{
  "balance_bias": false,
  "vocab_size": 6093,
  "batch_tokens": 32768
}
Below are experts of layer 4 (counted from 0) of a mixture-of-experts language model. Rows are named router (the router's row for the expert), up (a neuron's input weights, with its number) and show model dimensions 0-223. Each number is 128 + 32 x the weight over its row's rms, rounded and kept within 0 to 255. Numbers have three digits each.
Before each expert's rows: "mostly gets" lists some tokens that are sent to it at least half of the time. This comes from a sample of Wikipedia text that the model never trained on.

# expert 73
mostly gets: " was", " 194", " 199", " years", " made", "4,"
router:116164101155142185134117121111074168086175090149114085111134190106101142132118109154115111132101055145110138082145120097077083147114139065105132124124116098082146053116094127087151156120147116105089126113121072161143091096149207088150158028116097107133108125171179141139112140129133147140162090104114119098139099123150109128024172133144068141058152168194137126125168113128163137146113127092159210158138101177123212068100114175144118064193143167136127136146129135104143151103153133071141124126096136075129159178161132127144093126104134187119114148140132125149104134132192125146144206139113115162131110123112145168075099098127169050161144130114139100159112148144090118125101
up0:122155140091114157071095173119153118095109098117146127165173100121161064094093155134101107095104129140181143134155128115189122155109162101132188141120125152055101144145096095135159130135162147151146100153185100132200148121104112209148135156139133082128120085059116184082112141109157132129111151125187135099210142086163122075177127070120129120065120129105145158087202144133100144097163059050100104120105124146085092183164155127149056115081152143119133153134117089115120071182106148140077112181092116106149133121067138174114123135157168130132147126138139179049131115163130152124157101181149097115142120124175180172121083118153108153113141126148102102133117117114197193119123
up1:135118119155129099086083141162137092096088115150122109145151121157121131089151122116127119124128129142157115154168131140177184090072122098214182131142165142104089116157079092114120160139104192107156150066115150102116090060142132139148158110107142089101163140123128135090139210153091139177106167115151091069158108109131145097119177167083160062085112150082123143149156138118150133092108112185152136118110098158128081114076074100140110160123134124151079093103150074152136175148161106105129174144163136164150172143111121176097148125117157054144086157117138132098065083113104161129106186095135098105091096113112147109130095196062151113213093080147080138211108181159107109158191
up2:108123159100156165092020094141119131114109119145114081147142102101152089103155126093102153163130130167176126081121144094122128075105063139120218158055174157147134152203123129117157147114136133110144169142083142141103142131158187104115071113119195125125097173116107173093112166117160136129106138146183114100187119198111148079142128102123178085120156121125089119177181115199099136143111117130108099157105087118103168143116117156122109165116094092166078161081116084100193116168177162148114133190128162150106140127109135150071099107105128085138123121117161152035061132115102131086154114150181087126111103131131181099130112156138165179134098069122107127124146176141187113110162
up3:144046171131083088120143170121124156082177100143149122150115082136036135139089118084148048170115128145119123154095107202100113149129075165157123151101153136148125129139136093103145140147107206109143096146117107149033115121148142148124121186120105128132134125091099195177174155131103045088113081154126114117075079146104071136109086086179124143158170172142171118127139127152122103079086163070143128120082113128112169114129187128114116121069118152154064160114140087117178128207138136084118144123128143116118137124130128105137196110038145158132091150141131112116087128086150134062171181072129122095144132143120101147147132133160120123129149166167118139127099155155118126101205
up4:177161117124101117109110145053132069117151134148075074152106128160063058108101112103157113138129110128161101145147079121106172168115112211134141088112198127123124162124070056135157101126184125168114139109100109154135146170107105207173140142149176128125104109105121168064158089151050112114118116116067119102125104138168091142204114076101136101136175120115100119101173115134088066070121079150140193141109126164143067139092131107129096140080082074103091109137069160108212143118167125138107158158130152110131172143163104148131122142157112107134135083108114125114112156112106120136158161169091115136115121114181181139076122128115184147061142153077136118142131117123203109117115
up5:099048159142201130110106110152094121107105137155083124148143067154126130134125098128083110173127097126086149095110188159132124130117162145151151100123119126131114114174071099085143149163150139116150093141156117162115095115149130149085129091110121162064117126145177141106127160153146132126057171085155104089155090102105125100125136072153142084198140147087159129135164222175160132082070151084156122161102169163078151140126148071092094111071182105129140069164139120174148171138151159114061170171135128161202136132120134160107137119071116115140031129095152141130106166128106184098140130090135097149124113165201141107148099208109169140144118094137105067137137132145132145086186

# expert 33
mostly gets: " at", "es,", " were", " are", " include", "ers,"
router:003127117137132121119139106156140219151166154150114125136166160134063106128145186146101070101128144112128154144159120086109061188153104092114153137121134131120108116118134132141141149119141118074162087135156075155155113140143200077106126084133087166077140108118151161113127100133089087142163098123151109113115112113115069109071092131164049161084190134178152114120117090170138097101137151145140183163091159176130172151139128124154149152213135199145111143102093204120151093169170149069114111145084143137102099139152158139118121104155142126158067099122141170155117140204155146098143103156077118145133137146153140204136114122139166196153168119113106116085167126159110157135089
up0:144073117136172101098140173140103133146103176157102106161156093121175135145146122115165152137126117115213128132086170157084137111062115083062162087064115155155130136172140127105114184093121165171204151105135102137095096131140149089159171111183165118163144153077148102072145150101125109178127091134207093075120133125158118104093182074107116101131181127109127103121136087170091129107166151064142112120144122177095116118128122106108089147137123152120123125099127127113090163118134166124122150157188040159137142128113103109101181101143145103159136105110146127095129109146089183108163155161151090137132079101150172108116127176122107052061052105179100072092108135216114153148156
up1:125085155095154132069112160131078088139108128145146123153100061107110051157088134118170129162098065186125127118115109185120146150087172167094179120115138134172144122172097138114146138134125178170152144116178147170113138125129150163215129114123167167101100114129170114137121112081121131153082168146159119109185121140129144069130189123085143078097129138101194129123137103148133122146045085123096109139089110161058116163103143144115076056132117118147178107142189140177113087140125097150097141147090140166109137125090118136117136106098111110143101150130193154101097107088121147139152152075155075133181110128197142152082117195093131168202129085165100132106091151092147164176049
up2:124073102143185188112093177235111176147166131181169121130133148162156159114091129093141128094131104086189176119151083181115130150136163125112135149134124133123103141114084133095096137100159133129182171142101086118090103112163108100120051054148154119132139146171144108042097099104085165206153131166144124084129146127111115101123186117162112161131130111116166186127154130148177149137156137095075143145120131178139081075075095103068154078062158052131105104111136129158076129097142144075117117116083150136121105200148127152139121122119196121112073125092135117112138132088126102145132102101162107092071126138136138153186104118096095153137150061126106100163093087123125096132169
up3:146149178109125087125099115131140188116092156149091142152135081108176098156156129143107124162136157174153128122147166140138133100100113134138149084146062149088095111183110140149171156120118105112169190076146114131083100130161198147181126110104208081142173119120175146095073126129157162149137127204140067115119120162119162075146139152205120111127146072146086159120152041070195129116054109139182164139164125147108138143089129124119102111113124163107123211124153144101142193168123093137066179146110096168122173120097104159120185155100133118147120163133165173137099089134126143080098101117107112147132119083174127190082152171161199102164098154126130086134122140154132108151163
up4:148096184138126123107070059097094149139113141152131117165146085089147129104114128123109183141085173174106157195074141182151139089071095138177148042075142146100072137121117157143138168140150166136092141049164069175141101091183125107147132158143155138150128117137151129166099136118080099149123172165130106087172064112133157075119125157132154121114164114105090113134146106111092108108141125091116134109077085125110152190137115156107100128142124067120135102080096120128113174156120115093110142165080109158124110122170170173163181105080131135140126152158128168138073119146057120133128185130067101107077082113114131187125162202134088128140119129103094095126092136135160132110248
up5:136109127105151111141117128142082086110102116169112109177165122101160105124070129117107147147170161169139167149055127152124111093116112127173154108115188167055114121161092113104163165083106149171130146149165134134157149132110117152174107085128197114109113136133120124120059144093102114139172151128121107116169099152118131158185156104161075105081115150098143089137128106097052096133074141083101096125121101110117163115081063109125090141134131093103176120138146110101103187077118164137128141209131111117119097122141159129106159056101149071151143155043142156137075121112148206078118157125114113170092063077144130156071169198097144127092141150157100148168090148145189176200172

# expert 12
mostly gets: " C", " S", " W", " P", " K", " Z"
router:130120125177106124122098167144110094068117143110165058139097122170148138083145127112143175191095115143107149139119203131189182059065132165112137148107131142121135103183072125119069112142087114156140187126117148119141169127084159108135108165166121083085105103186120118122122137180115166133169168069136104111128153161139140149103066125172205088151090177126099106122191116154125144163033127138140127114140143183099150177147141156066109053094127081106112088116129114096099151118145111154122141131121163114130155150171103172139141110154159096157146152096127108139139066136015101090124086144135124140145094174104129084139175158191098145155139142179160135108114136058119121120105
up0:153085138152130142087079072119123099143097092123122117093139146101114129142094090101166100093066181155116150076107148098139159169100160137162134086087157173137102160113140094162110126116119154102084096121165114150181123109112134136129139090094087117105164104127164162113051126100168125156158064137112086091093116092111127128115146078147083139136138140151087142111085125111051128142119109109124134130158105150108188108126177143118135139163164152198176111104140123149202204105177138107132143181206145203152092120166146169100168149138154196098122127081179122171137137111135177157152117076035124092180105176141137141119101186046114058127140132137124121148155142112102164075105
up1:146111179153144166086122090111195151185166133129111093195121107113105147109091094145107090111097171086179070090171117129104172148166089141138124067079140113083143174137134174152171141128177146097129119119152062111160139096104109104097154141122154145128128069095173151135136145089151074104106134121158107103144086113127128104094117120083036111134167186093124136153053116111101135111187079118058122090174087187132167131099090147125152110189176153127122117118129105190127136125178169156056117150162137072138117124114114161065148177111152168133096119119140191109109161109190164133124136159139078061188119094092154134158106179107162111113096163118116097115102151129109112126146
up2:095144159105137197087136114144104130090142157163099120145143086072095157150149157079108083119132145118180119137109097174115129132123079113181129096116111160139045110137147086120152172128140153067093199104123149099205095156129147143126162056136114151118139093129176135138082176167173138102111156180063114094150122172118055145111175152086130129127175114138159121158111176097178132133123165113124119187054078071115102141102116137153167107127139127141118140116180148086164171117114131109095161150174142153142119159118114097075082145161078122147086088095134188126110164105135137129084087104111094085137083071166163134135107135096141116165123135073121087065158162155111045097186
up3:115073146155146187083123116091132126113145073161081122154138115143129100148179157191117140089135190201097117143134114109126096191173084096200187112078137105108151090135141112111133086052130162110137142109106055167084111139109156149155144086176096101128113191088122090145135162079151110186185108100149086140165096129170047098098136079064075078105123119119092158089144135150102095108160174182145110121124138152119134117136131122170132110145149146119112111117166111092153198165172157098106161108076148135129150130121077125117173120134138126143097181127149182158132132067151132141101144144105118121145084098169192131109124166073166121098080093110128089096103087194154138122151
up4:086085194121110152073100071076135116162102126175098145170144104123085136116090123080100168104168188143097132108138125150160119147104148161125178180053121193084141128155113156163164170135129173120160120148131126138103122065136135111159153093117083124154165135109106173131129131095050065117155177169120065073111084141190090139121093062126147116151151117132140138136160089174127068066096126180122127144139144110099148130161159114088080146114094135173124135094108134104137155127181152118090196157154123102132154156097108135128168146131185096105086126097101145116142156154155125110079149131024092152088160031121146101107109143101157113102116162102113110105194098140166120125163
up5:144093104096115134091109113157081148154146142164115134138153164099131134114115194159057099116132150129171116188074090103018121173143130107166159104086100157060129113129132122138191142159128186081111139078169145110167087032164184092135146079162135136132152128079129072130109126082118111151095125159162103114155107174097106088175129087139098107114153147140157148125112103127115133149134163099183105131146067126132112153194046090189164092087146135124156109099103165155157201136160127139129156141151088149152159125093092140114127101090145163136074091100105158133068095139097130152131111113151047083096106100149100134141083164115164117070140127148087128077110121127136136095174

# expert 23
mostly gets: " S", " N", " s", " K", " f", " t"
router:143095122181130120116081172130118067082163123130139035141113095188181149138155170116134146177113126160137157110115173108174119070037113195129140099117135143113115084157094150120070106158106121187136148152120144123156166148110131195119038142178144141058033107137177129075102125143155110166151221072154135130126141128157098124076153117154179117158096153124132063129144115119125163170110122112107116133128138121080105207124159171100126123090126095119148129107138100117150143113113097109136151118113171124125127097191120164132103150133140120173147146129163110098126079140001099172119119156130128175130112129126144093131170172118103158123102113199111138114106115121123164142144
up0:130191130069157124089105105144083143142140134179120145171173081154111138098169136097127109190144148117165170119155087147099127128158120097085137065100137168145135102163148123106178124146074147129156152123128093139111168153057177130142117084100145097143125103147156072087086124144133103138148113160096115147118110077165111141109089110073145123090134107055149119118120078123062106123156136151108103114134134125094143114146142089103078139192120144175040145101111139090136071166131136102119175150099172178108127164140156147056120073134127166144052158102150142150136074162110143123114106117090095101111100116103255202115178181138145132173093113128135108148154131188132133158199
up1:133095139121103122124120175100124152162103082160097084112157131121115142129102096076116153133124174117125105088085149114110144134120107083100190155100128155068047111158115126152162162044177124140163137079168070200159079081148170105101107141106151086115124161132123119116124137091118075137110140115146102181154085115123096084108126084125095136129116162162127124160141152092060194095131166082133186187082080128066174130145070100111125138188089093115133127110130171109094131137172138096124192136152119127158150112141119140132095130096158125073062169111201171123138100190099092124105156140109071131156073101128183130167110191167207137119166126122101132126154107112099179117096
up2:161135199097123111083119123141123147136128070161118144158181079141101111107100124113105085162148165087149122112096125119098140118088112143179177156110136190158098147174055121176154159148162164141102145122197117138126077113096185125125138092080226078086119148112199105134123179115134099180097163136197056070188106119096149125114161123139086080153138142123152130123140029205134091110151171079115115153105100119141174145095151127126137125091176167149144098083097112160136125127159183112096146154151105185163125112064136140097134119122149156151148140124147158154115164139155177116151133115110091157107111075126103158096135120196162111145128069145102121122169116162160109139070
up3:121130172137145110114086099093137152145101144172076064138162159120127062091090140163112087181081110112141108143097176117102107112091133092081133143099161168107081130175117104091148170164124177194066108099114130171142083117122155137105141128124160130099174160096101082156140098128121116156093118112131060129194119119103132115117118152151095127115149139115120178134145155138146110117166105131077134164081143114071131110067145104153057107150104180064090112143148149125158086127223157128069127169097116109112148164134118159095117089061179131149098100102179160112121099089099184059191109122124130113144106079154192142102099135147198133115112141150149124094177066134121152130216
up4:119130156115134112100122084129123134076127127185084073129141150100071103140081117106093142144170158134181129126138109141125175122132057130140184162140126122134165142174111117155169124117130187147106107085177137205152060114114204118145128096069077081163131117107140165210080117153111151153189202164177064110108098113133156103097166070143105113106147174103108119124099108087099106083130095143185159101123066081058135128136117096175163161135134123173114144098126133130133163157150136114067142128182112100158142091122086156099131102104157108193147144086157115162100161130133059100117176109139085155152068106110116152117139118185179132140154118120110102123128117103094203143177
up5:112168126095087129068125146137134144108095084206144164139147080106146154082058125093124140123148162059162149141119192102067135107149111100158146154101150144125111148148116068116199146138138135136153151061067085196149102121119167124161098119143178104164116162077150145177094090145140156148085123125121108090117109102154131060156124136136131121098156131141137141115109142130120078081141132095161141094164117130109153082098138136142135120146109200097167160123146077076092159146205199101087105155144133102138178090141119123071104068075176097150115151068160173078076136117133148165166115087095090055152089115121132179169126133135162109130119169089100098135108104179179111122080

# expert 52
mostly gets: ").", "ed.", "y.", "es.", "er.", "\"."
router:058126157119161146147111082106086105144145156161141136139074133056139135137140123169124099106136143170119097089097104139092149159145139071107151137154101101061164090141107119126143170077133115110086213149071128101087088051177171115096136160085123130153126151157120117162138129130098112160068109086177120096174112152103133139086160119137086099108147108131115094200120131118202139155124118146109103139137118152117152124131162147167141157187151171104134204070104132122158155120077153144106099141186145099131142092202131150122150144067090186129141118132113115165058097064153135162142204182152094189115105176122077148103172097197163094108180135144119090118124153138127114154164
up0:126105173077135124107079165112172132085114145149066121141115099196160052117170105103106169143104188088133187124139088121129110117099139178171136103096212150149051167126128185128177144111125159154109124097205170155120119177107156109094102107112157169121132095123175124119119165112132142145130141131124146036113135159105155080113112110164110120165155154106128165088145109091095099175153130105142111166097081108090115147149095120120100130099185095192088118095144160091139089166154131131095145189082145172119145149137127132120156141160174122192099127098146166053147141140106163142174172132058138122147107090102143071144086145184167112103114085099091131110092096114194139075141
up1:169171157111136169080064172102173149104109143160162131116140089112131121095142087119075159159157157090110110109127153158135084158076115087158171080132139091120076098227168118108130119122173156106096129123185111190118115159113123197097066078099130132112123096075134092121119122140141113154197105073111122108097109118144172121129136111138142204071078130139178130153134159147117125143043132144126134122066128180107142118133153155072121080109092140159113137129122138151113130145242148121104168126118134146106127177130096130095127132115109065124121124122179115124163142184075151101079122148120076104191164060121145087115166147128154145150087143140115082164167154140170190172115
up2:157097122125164127083103247130168087112124109164113137135126096153104070063107128112081167122121136178152169146087114129089131075113124131147150125139137158120117109166123108096145175122153154103131108158142141150157102152124148147120138086096140130119111105110172113143097175112104099113136150149151088103094023129155087085202139092126188123145153141106138137153165141106119051111051112154122123101108116145111156146162112099195081074121194151195133098094154135187167112122185171120085163151104090127167123191082047147098143103140130119173110119100181163134119140120135132122155126069101105176124076140155137143107064164164126169153090106114072114141146106140140195185131
up3:116157132120128146073103144155129148137121118142140070164081162153144085137034118171094097102090124186131139123068180155112133157106110123161163100149185193123115163165097120093115103095176155116159091124128153122126142152070154152134077120129146157187097145071173134169036116109091076145164144147142097143105096126126111095110117139089136176096143111120157151103165072138097127118057074046129157176099117094130142106081175160088115118103120176137125192104136088082184110141128104103107134133102119130156128128110127114067109111101145111084093105093168160097144160184077112120176112175134127152127091165182111139147119176114113166169114134124036058113121118156174131176113
up4:108103147066141160087112135193130062086152132151128109109169152153126068144148145123140159164111149127111170121074159114136156098120119148130161135103136177097125099143153137158154164134141225119146104120138141171146162136116171088187093091157153138109146131130182180078083150172135101156147152121121106099123086098185163106118128125108140163096135139080153133110169115149123109123158153184074139114117126126112144173142147107111074095123195132111130078143186092098095179157206125133090168180090074147156127141102171164096140114120196112162088135120161134101119109138170205076137166109111083115179136110192167129123113155179172101156143215111047131183117126095118134135197
up5:129113124108107128109102147136101148065195098177109097193151128143089096090092170091067139156145175100131188151109099136189178075152094088144165152156140139075099155140171163106178144120082162151199122091157139190137114104112162159100123115149225174087116132170176120155101197120134105152098117096132116155109086161233180120121076149093130124112165152093126151100134164109162118171126169121078139154135076143075113168116144114119116157133086127133094083101160113152120121173120155169108093162079081177159126115090067160121097162116127130176112125122162123061131113169175158099114147106112134150125114106145184145178145118112177092105143093113094124145122177154151154118123

# expert 75
mostly gets: " B", " (", " D", " d", " E", " \""
router:106161159124110136119126122097125096113161157117133089149106131130177117141103097095098132136125162109174172083111189116166169111098106202104153124136131118090129048146093160139067090128062092146097224143141138128141145142138149166139111183162133174096070161178088074104143126153202168162141139124088127082135157140146107114074085105157139116157118162136084112096131107151135149170092080092126123141155136159121156193118171133094158114068114141090153136094102110163138130095157102150129125111058157139086125155244114147102129135109164094149137114070123133167125116169067080124096096118126108141105102155096092097154199095226097134172132150145144109133121076070103137119095
up0:106103166102084117099049108147109146112150103127105131173162133079110066122160112090087180148153174132178088187142119172151121129107067100119176161096153159119117177111104066180163121083141148087117140115141093197171141120118127123114156077102107203122168099079142114197174174136101149174100115121124097122148138128112148126086143152143112192106169160078124178177093133108154052156103148138152130135086119114087197134105152144106087085134144137179093177107092101122126115126158162091109138172087081071200112119043116133127113117090098116144116147067122194147122153109170128074107144116104122087114125132116146115098104156162116166135107057080135110179121133109115158127138
up1:132113076125168152119076076163128212118156167157099158132126117103166115136111163165135167144171127141101137108167120122101110094132132131168121118128162150130136129134163114163135177098133156061101119105178148201099081103127135062184154105111101095110162102125153135129102144106066125161109161114178108173124080102086082125150105097089077127086156129149126134139182148123101158144157165158126142091108074086075139131147137038127133159185071119120137144097143140162142105131134182150077104165141128108121136126060106143125164129099115106184118086161112180104110118097210115153142161099138100094115056170128114203074093119122209048109059142147113117114156129161095080157152
up2:103134113114149102121092093126116136126090074161102178158127117140075122107099120125162138115154136118137135123066152128086088128106212086122128066117163152120084129100183100095134137155166147074117071094125090200165091070068140148097122094103145157099127162112195060079151156118100121117161088150127133178160106173175093090109141114129093116117165225143158243112117139130108133095100116146153105152114123144129111108085132118166119122166169131137103085128190064090169150127188133091108141113131094162106141129151120134116102090114096122157093153110184111142128187088168171088128145122139073163125083127162114123115158161047167081099083135132099115115112109144133190138186
up3:106065170156115149131103188184121131122166183130156142154149096044140154151142114170076097093081138129138110162104088067149103197141111086141147094106166115125141141100108144168128130157096099128131164065089083112126109125132129172116167152165055138156147139119102147147089084084106111202122084066155131115109116091119129125145076104136122054099077177111095109118186139182083123100103061112141085157142121100096146186153107131117125146149145143134179110125146171149099049138131119089130100110107165124086176196132116129129145157118133136111131109103152122146067076106137175099101104158064128111140063087107143151134122127134119128021153136179154139072144097149127151124183
up4:182094156112187142099137146090086198125134093144074069140111146124145160158125148108100082094074122078143148126074120121111114107100076102111147120104117094081079169158069142119145130112095140093122097124135131112144097179079183183149140135089129146110170111106174135075183150147140104168141083184099118108177107163160091149137133068140152087107095127110130084106177159100145104115134049127107136116101123188161098156082110104200162090160126138148118157129100102074121101145135156119114127125127146128129099080166076166092146104132109087154109041129132133183141103083173183132142125158181100125128144115108065107055129124135201076087116089108114200095088137162145105165121
up5:153111126116143186105120134143140151147131123183124198171138084083136173089076102097087157129170175159143164116114117104137093171167152076155153103137177164111143154161170100166191162073186159102096144132103130139128090110100184105097200107084097068161130083122207104189121125162101138151099086163180124105143076100096133142219108040113133122117139169142176160088125103177086108110127141133114160180087132118103139161132154077105149147156138146169099155108132089113161105166144137113154097162162059158156155152156109126090129126127123161100079058141111155117120160162109135125146137071129118095074102107154186154111128119127159108073131121130060106183131137120130095163136

# expert 43
mostly gets: " new", " cont", " e", " en", " sc", " some"
router:101140091177094123146144141129120142138095123117137112158123215110194093115142054154118105143148121103082124138162068136072164058110180150099127090139098143105115148187090184125069114154104102151094118149106170136097146079114150096146039141155100127134089119128146155191161111193089102127111167094104128113142121092149069142108185117180119121160130140149126164101143135167087131153102173149115198144171113204103145103151143121122136122087180093141113139160147118087137121118160121127127104152142158102125124159148170184166151046118221121134156067116109086103131112121136137087146050182135124099127130110122097175141112122124134142135184115090105191160085093185136089076151
up0:113103119155094123110103128098139183196115053143139126155133099065153089073133175118129132141140098107134149108089158216119111122078178135087126102087073120165104163129124135117117146165197150195102131077113136083133120091110131127157105094086128135114074153073068178112119117178096079168163115111150134072179104111154163121098171144156133131098145119070098176101127096156090127128146145112088124119178149130120157167112117141116087122177134040115082132117045121122134132082141147158127140143123146107167109139148126130101157102138169134087129092078118128090106113160086182066157102131152110192157101113114065118127132192147150104094155112126098112100040114160190141198138
up1:145105139166094094099086070107079137103180134159117091180113101094095134096138128147133160128143175139232111118051096136134117120186110127158146096084082110108131107129107107094169166118148200123119116108130136133140110110164120090156171115095142115100186125140074167148136122146101087144130124121179099106133109146096144081118107097084115070132115111147172106106171147130117117105083123203104167119112087129125191119085115133135107104110185152105107159054134137174118185130183139112093191178114139134153129173135116200093167099123137123101114085190111140165078146103157182082136144112161097110090103091049164117089117161104140135158143122113111106050205070126149135112181
up2:092181109100155086147152153167120164110154079121081136142149115114110091055150124135125125143087160153169116116138144088122072114107129093127144159126160146126110142213136125140200157108147134168078122114170128147177111101170148086115093087163183194148159110084123106189149022114132089137207215136178119126126129138114152145171129089114127077108115124085124069176136085179082113104147122111138155155084102119125139121116132098108145112109141119159126159097119124105098182153145162176114107118104142141111143129076171185131110189105072066112082179098133130098134133150094144112184088088120132111146088108091073187146064154187112089143155138121129101097130077153096139144076
up3:155098150181150103144115107193147105140118122153133125139143115128149116141144110163087113124147183140181096142166146110136121108150165167153147166139138204158100123108111155126100079185177150096091135128110151081166107092142135139106156151115111166080162070164133054148124116112021117113145110118117114134171085100165072149137208116133095033078073130113113164180143169112168150105110155128192119166165111134124155187139087127146106110102155108149119105143054146111176139169083145133094092162155112106165100108112157134155099144199072078128149090109182162106103160200107118146099157136138113137087132090174063136094138135173147143150164122119166155064131117167097108123176
up4:095137150145049096117125115174143116095097096157148113164136091194150131180121140115064045135132149061095142119157067114107121130073118138152142097163100133110117090131130144153115121068105132123117166090130119112150108143096129158133079131087095178115101171117198145118161115136101115141139141107132141121134124118130156136135140113181160152128129151102136159159176124139113106086155143090107201170093122115123066125098132195128132219139162095080134186173112126076080191136151168101149131186136144076162160156082164142066213097106148135180078189116174109108131109190144233151157110116109136142128131171160152127177118140133146145162127186140157158113129120115188157113124
up5:109064096114093157127094112107131171109106152150125133149133126201115143103118061175157164120132154114137121108119114161138144109119118101161150108143129144059117190150183115103140144174133110135098106117096125156157108066082121135124176084142158160067138083088089113105073161118161141136064137139150084064143078137157076133165116093142113133093120144154208160140176181119142157210091073099094052115160143132158148077160056111130105047156159145170110136151110095145167140127143115115155186132095128127114171191174132092114180077137123188099144174099162137193112112122104108179081185143139130149080102131111136153103133175078138146128111133101148130058139106141144111165129

# expert 22
mostly gets: " and", " or", " &", " being", " would", " could"
router:029148114117114184119121109168120179140118128130124103144118144135135089109129180161156084117088125108118105145120086112121072186121103150124162111109135107111086116125132203093151141151204127109170097127115077147096149092163154072158086095143100195114150102148143164128097068168117093123168091120110107120125103060098061097145081134179047144069142164189137137111101084127165101124147126158117188167076127131127123146152054135178127167180156168188105144158119159137180097127180114087109109118117154106130081149110175148136112138160096155139072139088145123177130115175144142082103100139126113157139129101110146182178086127083166145170149109078103097097173129150107197168128
up0:092092115199149165094055102133097125168149185158129098167130061149119093107092134088109158155149106143147154131157144136069186134066125104211142117125166148061114097191125147136106172071130156165132101115115134101097075098140147164098120117137118134100094162119116168129152125117158231140085155149138098086157102143185158164142098112095205146128146159141114098148172158183128138123093120135133162157175149146148171098062107091101128137102124130083153177088161109138119120157126130110130118107081119127182206146137111117118117044140157123155078112133117189071068102139151145107115133103162134112119052119165117145113169138138172123145118067151076128171089101176148122133144
up1:148090110122154170102109146204109125097056082126121079173109101079101123121145195104147077149197135133172190127108120056086143099056107128126150142068077155141114145124098120158149182136093145145109114091124138135113108074133143117084091126148149120142156126110123100088100059103067146164151124167130118109132112159107141099104143122121127100090164145074122109149169130162080108116093095097118151184135099154132150146122107118093117150136121117130167108148112116095109091187127147112093129138136156145092139165149073152105141113085196107149076197121158172079087119093117176127188117103171105184107079086103159168164145195088118073060084162150059098095099179145143139112159
up2:105147118210126204145119184088149089078142083109127138149137071084139050117168117161147153155111110130128170129112123179085119054121086113123119085128120179141163154143063134073097164128170126126099143095158094161086182133135184089159129128136140115105099158119158159174122108119077157144127116142148080064129077088164057139115133102118161171140158129085103149149121092127166134165113169133095099132163126084108103138115117135092088139166086112133083172131117133078172106146091115092147099122197097088151164144161107139141096124135109149145112179149111130145117129107148110157177208148086096222079113134100099127144070102151105124141107099176138093160037156156152108165146
up3:102112185115165104091129087154139176135148094163127056159107143096106207161094133111097107176216130136129211128131113089187092091107131133137152061195139191146143167173114165186120138082165166192104166085134120157140132132124141154141116113167208127087119141147155165095123127099122136145106159113151132076108111131112162120170133135139115117134156154104096127107190110157126150073088109140118056108163091089088097092113143118161120102111133101170183113116160115154149106110112075152153135124171103147167159121106106143142116183062175089152146127091161151079135113069102129093106185113108140090147133173138141121113111157151197134138159171120071180167140126131208147097112
up4:148178189116180156050093142111134134137116134174158124164142054151138074135168144105136111115134135180157149103123154138085155087056117090166147127107151156116094103147143143081119110103174177144100154063143185145139057086100114099188102121149123082125144158161180140104108117140109130178105122126121087159089074103074102110131131084145159130084134174099198169097163057172086085161140086126131143143168046095094127126120142115093096131137118128168128127117146108088165123134103142096103159110079085147148100137139100185114142137107097143106082140172115150084068107062152119090121110146131041168133090116197112116131162128104184113137101159151076074112109154157158111144114
up5:144123191170133131124105103144131028118112102102171106154129097188133148110075092137089172189160164112087178174105100145127166157105092118169148153128119164136088200154153101118123173142111142135128154103167131161165138166093171154123098108115124134031056128141118156151152171138100110158138122086127073067130141152154123093132077098159148166089124137087131123058118099135099104104119142100142122177131111124090068140135125104104141134110125122174160141121161120105117118122187165166115110132134092128160097140136080193143169062067132106157103125139186163147103106150112177070107105127143063150115072145108194121228162148091098154119133070151106145130082159114128174162150